{
  "moe_layers": [0, 2, 4, 6, 8, 10],
  "balance_loss": 0.015,
  "norm": "rmsnorm",
  "positions": "rope",
  "tie_embeddings": false,
  "init_std_up": 0.0268,
  "lr_head": 0.0103,
  "seq_len": 1024
}
Below are experts of layer 2 (counted from 0) of a mixture-of-experts language model. Rows are named router (the router's row for the expert), gate (a neuron's input weights, with its number), up (a neuron's input weights, with its number), down (a neuron's output weights, with its number) and show model dimensions 256-287. Each number is 50 + 15 x the weight over its row's rms, rounded and kept within 0 to 99.
Before each expert's rows: "comes after" lists some tokens at least twice as common just before its tokens as in all text; "mostly gets" lists some tokens that are sent to it at least half of the time. This comes from a sample of Wikipedia text that the model never trained on. Tokens count by the router's weight.

# expert 25
comes after: " (", "-", " \"", "/", "\n", "—"
mostly gets: " ft", "based", "born", "present", "century", " cm"
router:27 29 48 41 56 61 36 44 27 60 32 42 28 46 51 47 52 59 60 59 33 67 77 43 10 53 34 43 51 48 61 20
gate0:44 16 60 56 58 39 78 75 45 60 42 50 61 66 56 44 42 41 56 31 61 40 50 31 59 72 57 42 57 64 58 52
up0:53 57 65 38 53 35 64 31 61 60 33 23 44 48 59 76 55 75 25 57 55 43 45 29 96 31 47 59 43 74 32 53
down0:56 50 41 66 65 57 44 33 45 62 14 41 47 42 41 46 42 55 66 45 33 43 42 58 47 45 44 47 31 28 33 70
gate1:44 66 53 41 70 35 62 52 44 41 00 66 72 60 30 54 68 58 44 53 41 54 40 26 62 80 56 36 56 63 90 61
up1:62 46 35 35 70 36 52 18 54 47 32 64 59 46 49 80 56 68 48 23 50 67 54 33 71 43 56 45 46 17 66 38
down1:46 50 32 51 48 62 51 77 55 35 43 33 39 49 16 33 34 56 61 68 31 48 58 65 81 45 66 58 63 36 55 66
gate2:50 46 28 27 21 62 62 47 43 71 70 83 65 42 24 49 54 38 72 53 44 27 60 37 71 37 47 54 53 54 55 58
up2:73 54 34 52 31 62 58 54 25 85 78 67 70 51 53 53 44 62 57 41 48 54 50 58 54 43 74 53 59 49 44 55
down2:48 49 59 80 68 43 58 56 51 48 66 40 34 50 79 63 59 49 39 60 58 50 68 65 68 70 60 74 38 77 55 47

# expert 31
comes after: " of", " in", " to", " for", " at", ","
mostly gets: "The", " The", " the", "the", "^{(", " Toyota"
router:47 64 53 24 55 15 34 44 55 44 70 55 40 55 49 62 54 63 59 57 39 59 62 32 41 60 50 58 29 51 28 52
gate0:37 31 60 59 44 53 42 44 34 34 55 41 37 40 64 74 68 40 53 35 55 48 32 50 33 57 63 31 51 64 48 43
up0:40 45 53 36 57 43 46 50 70 57 31 56 67 25 45 53 35 43 47 28 49 67 39 52 40 43 70 41 39 68 54 28
down0:42 45 33 65 52 41 32 44 57 51 69 64 49 56 41 39 72 40 71 50 53 73 62 38 75 35 51 55 48 42 54 63
gate1:48 26 77 28 63 30 58 32 49 42 50 42 28 87 23 61 26 09 46 59 42 56 58 54 63 59 54 40 33 57 71 54
up1:52 78 21 33 21 68 42 60 78 59 32 76 26 36 60 59 59 66 39 53 60 25 31 42 32 71 46 54 48 34 84 68
down1:42 50 71 45 39 24 70 59 54 47 39 33 37 60 46 70 62 26 40 72 76 36 47 52 31 66 47 70 56 54 31 38
gate2:61 47 60 47 16 47 43 67 20 48 42 43 61 62 45 14 44 15 52 49 36 51 26 77 55 80 61 63 57 78 23 69
up2:55 33 31 44 61 42 37 38 63 32 28 37 65 49 29 49 33 36 49 56 35 57 37 57 31 79 39 45 85 64 53 52
down2:57 47 62 49 70 32 10 78 57 41 48 42 49 45 55 33 46 54 54 44 46 56 29 32 39 44 71 57 51 48 51 21

# expert 1
comes after: " a", " in", " an", " New", " the", " is"
mostly gets: " York", " same", " lead", " said", " different", " expanded"
router:15 17 36 50 60 73 46 68 60 41 30 51 61 73 55 56 41 70 58 46 56 33 41 39 42 75 59 44 45 52 44 43
gate0:55 37 62 76 43 50 53 49 39 49 60 39 55 66 56 33 35 78 44 81 64 76 79 35 61 34 40 76 51 52 28 46
up0:53 64 33 54 34 52 34 65 30 36 63 80 31 43 28 52 61 57 53 76 35 50 47 42 43 39 60 52 78 65 45 28
down0:61 42 37 26 61 44 62 45 41 52 49 52 42 32 71 15 76 34 41 50 40 61 22 45 25 47 67 56 29 37 38 64
gate1:32 45 74 14 61 38 64 48 46 47 30 44 77 36 39 22 70 47 47 59 65 29 66 65 55 55 28 25 49 64 36 20
up1:61 39 69 28 55 55 47 49 29 38 56 64 48 50 47 58 40 08 59 42 75 50 50 49 70 55 61 72 63 46 40 43
down1:66 37 54 49 47 54 48 57 22 51 34 54 46 40 33 62 50 17 44 64 56 25 43 61 60 66 32 48 52 23 49 65
gate2:32 65 33 28 46 41 58 59 53 44 65 63 60 03 35 69 67 63 51 84 38 88 33 22 72 32 62 46 31 75 52 56
up2:47 18 48 63 56 19 56 72 60 66 62 75 49 48 54 46 75 49 45 51 68 47 55 46 61 46 54 64 84 60 48 56
down2:83 63 70 58 42 52 43 66 52 40 48 52 44 43 34 53 23 45 34 39 57 78 45 48 68 43 31 63 51 33 20 68

# expert 11
comes after: ",", "|", " along", " such", " together", " deal"
mostly gets: " which", " with", " final", " Win", " Angeles", " With"
router:26 70 69 72 44 24 60 68 45 50 54 68 48 51 34 55 24 63 40 38 62 48 36 21 31 29 56 45 49 41 66 53
gate0:42 22 45 45 54 38 65 52 68 29 30 42 63 29 18 59 65 61 44 52 67 41 50 48 41 58 60 53 47 30 55 62
up0:28 33 49 69 35 66 58 38 51 58 49 53 45 37 56 29 67 70 70 38 46 51 38 34 72 54 67 55 63 51 53 66
down0:52 50 13 67 53 72 50 22 41 57 25 67 44 25 50 45 48 58 55 21 37 50 48 47 38 46 71 57 57 45 55 59
gate1:53 36 39 73 66 44 58 64 51 31 47 44 31 59 56 37 79 41 43 44 43 50 53 48 60 53 83 84 48 68 43 20
up1:30 31 45 49 44 27 53 34 20 49 67 65 51 44 42 29 51 51 29 44 77 58 64 42 26 48 57 51 32 60 74 56
down1:53 57 32 44 35 56 43 32 58 16 22 62 85 36 68 46 27 42 53 04 70 65 61 49 39 35 52 39 56 36 27 60
gate2:46 64 30 38 77 45 77 43 64 38 67 39 31 38 70 26 73 71 47 52 39 47 60 41 51 54 57 58 47 48 44 80
up2:67 78 67 32 43 70 55 26 74 71 64 57 48 57 43 62 32 41 23 29 59 42 42 38 55 68 55 40 50 39 39 57
down2:58 60 85 63 78 44 67 59 37 38 46 64 64 38 43 56 36 41 33 36 73 41 30 49 54 57 52 47 54 46 77 48

# expert 2
comes after: " is", " was", ",", ".", " as", " with"
mostly gets: " an", " a", " another", " am", " SPD", " little"
router:35 62 52 55 64 54 41 71 67 28 44 64 45 45 75 64 34 55 19 54 46 45 58 39 61 41 58 28 72 26 66 62
gate0:75 17 50 35 43 41 55 44 63 73 62 53 55 20 51 68 65 23 54 42 45 66 40 26 24 66 77 44 31 51 52 40
up0:43 51 54 44 27 68 68 68 56 52 25 42 33 68 83 48 54 46 53 61 32 37 45 45 70 36 68 31 79 72 47 32
down0:45 66 80 58 60 69 72 19 40 31 83 63 35 87 52 49 31 29 56 32 56 38 52 35 47 33 19 52 44 72 52 32
gate1:40 68 50 53 35 29 47 58 41 31 16 59 36 56 49 48 31 62 32 62 39 26 77 63 60 87 55 52 62 71 61 51
up1:18 56 67 35 61 69 69 56 49 59 52 53 22 33 79 35 46 28 61 41 52 31 50 70 52 51 38 70 51 40 50 82
down1:56 39 55 59 31 31 50 55 78 68 55 33 62 70 77 61 45 46 53 52 55 41 65 47 31 65 51 78 18 61 49 49
gate2:38 59 56 66 49 38 55 41 22 33 52 38 65 58 70 45 42 41 45 37 33 40 67 55 42 29 79 31 39 41 43 40
up2:37 73 38 68 47 64 39 38 46 45 21 63 73 58 66 45 45 68 66 59 70 54 52 71 81 19 32 44 41 53 71 31
down2:54 19 57 53 34 78 48 42 34 46 60 48 24 52 68 35 43 76 52 60 67 41 30 64 58 43 69 79 68 42 53 49

# expert 16
comes after: " and", ",", " that", " to", " /", " but"
mostly gets: " although", " though", " whether", " such", " leaving", " like"
router:26 67 43 51 75 35 55 47 23 42 71 51 69 57 52 51 41 67 39 60 76 24 74 60 45 48 41 62 49 49 69 73
gate0:25 39 62 55 55 55 68 41 40 39 42 42 40 65 42 60 53 46 33 54 69 36 68 80 43 37 51 51 47 29 41 32
up0:71 41 54 48 48 14 37 52 53 60 63 39 66 55 42 68 85 25 54 47 58 20 43 57 55 54 60 57 45 41 45 59
down0:36 66 36 49 62 40 43 62 37 58 32 42 58 23 52 14 38 55 55 42 67 45 71 53 49 25 55 61 32 34 21 65
gate1:34 71 37 49 15 34 55 61 67 38 54 46 52 37 41 63 51 43 33 21 50 59 42 48 25 59 57 56 46 77 39 50
up1:36 50 46 76 53 21 49 24 60 55 65 24 56 47 25 57 61 34 44 66 50 50 28 66 26 99 54 27 53 82 68 29
down1:27 44 58 66 59 62 68 50 52 54 63 48 34 55 57 47 58 60 43 60 36 34 38 55 64 24 71 87 58 43 50 63
gate2:38 58 39 43 29 67 53 46 31 26 56 56 49 61 19 56 57 34 54 51 15 17 38 55 38 22 31 31 28 43 58 64
up2:42 40 54 35 41 57 53 66 43 70 79 18 33 32 56 29 70 50 27 66 17 57 56 52 43 43 26 31 28 55 55 40
down2:70 61 42 60 18 70 49 74 63 56 46 63 42 35 59 61 74 61 41 78 57 30 45 51 66 54 43 66 43 31 54 53

# expert 30
comes after: " the", " place", " medal", ":", " first", "st"
mostly gets: " result", " place", " medal", " goal", " medalist", " used"
router:51 48 67 42 46 64 39 72 26 50 51 32 56 53 43 64 92 36 55 59 49 47 30 19 41 36 36 53 53 50 66 55
gate0:38 52 42 68 71 79 54 34 63 42 22 35 42 67 75 48 31 59 43 40 54 48 68 63 71 33 41 53 32 47 71 40
up0:53 42 47 78 65 66 29 62 51 54 39 87 42 70 61 53 07 62 53 72 64 40 58 71 61 44 24 75 44 55 51 77
down0:56 70 48 27 63 33 39 55 45 73 15 45 42 38 56 35 34 32 82 52 75 54 35 38 37 60 52 51 51 60 56 36
gate1:59 57 70 52 39 53 33 54 23 54 59 39 65 25 51 47 22 74 36 58 62 69 50 56 49 70 46 43 51 82 37 34
up1:47 61 40 43 26 84 47 49 40 34 45 40 54 45 39 85 59 39 71 50 89 57 33 67 59 82 57 55 41 72 43 23
down1:37 60 49 48 57 51 30 38 74 25 61 44 36 41 44 38 58 53 37 22 64 49 39 41 47 16 67 64 48 46 45 34
gate2:63 45 50 38 44 50 43 56 35 52 26 35 46 35 76 72 34 24 46 43 60 72 67 69 58 37 41 37 74 46 61 17
up2:17 35 37 49 50 54 31 36 74 64 68 51 36 48 58 33 05 59 49 38 47 46 40 43 54 41 39 62 53 45 27 51
down2:28 44 19 47 60 68 57 56 11 52 69 44 36 40 32 40 28 65 38 63 61 44 40 39 56 34 67 72 63 19 55 49

# expert 13
comes after: ")", ",", "2", "),", "6", "4"
mostly gets: " Both", " joint", " each", " images", " col", " Each"
router:57 65 29 49 59 96 51 71 51 60 54 48 36 60 59 64 55 74 43 18 25 48 58 53 32 56 66 49 84 64 50 36
gate0:30 59 11 54 55 52 50 47 67 62 76 71 63 60 53 49 36 53 72 25 66 30 55 80 26 36 47 73 67 40 29 48
up0:30 60 29 68 65 39 46 34 37 34 83 70 70 62 40 28 62 76 74 33 42 48 41 75 42 28 23 56 40 41 31 47
down0:48 40 57 34 50 42 74 56 71 78 40 34 59 53 50 39 41 38 45 42 64 19 60 80 46 73 52 63 26 48 54 50
gate1:59 59 63 58 34 36 72 37 62 59 63 86 21 58 59 34 66 42 31 76 46 45 50 26 35 28 33 61 81 31 33 53
up1:65 59 32 47 51 43 65 68 41 35 48 42 70 59 60 39 43 42 54 71 75 40 55 52 40 47 72 43 12 48 29 37
down1:42 66 82 74 39 74 53 45 47 85 54 41 55 72 48 56 77 35 44 41 42 56 45 69 37 59 34 58 53 51 36 54
gate2:56 69 63 40 30 73 63 50 25 42 49 62 64 57 36 66 30 65 68 71 44 70 31 72 64 27 65 45 30 34 47 54
up2:62 25 56 53 49 75 52 31 48 71 35 68 39 23 59 54 58 35 51 36 55 30 30 26 62 09 63 27 54 52 17 50
down2:30 58 79 29 45 52 53 39 67 87 54 49 80 47 49 45 64 45 57 56 34 34 34 53 74 36 52 69 47 35 43 50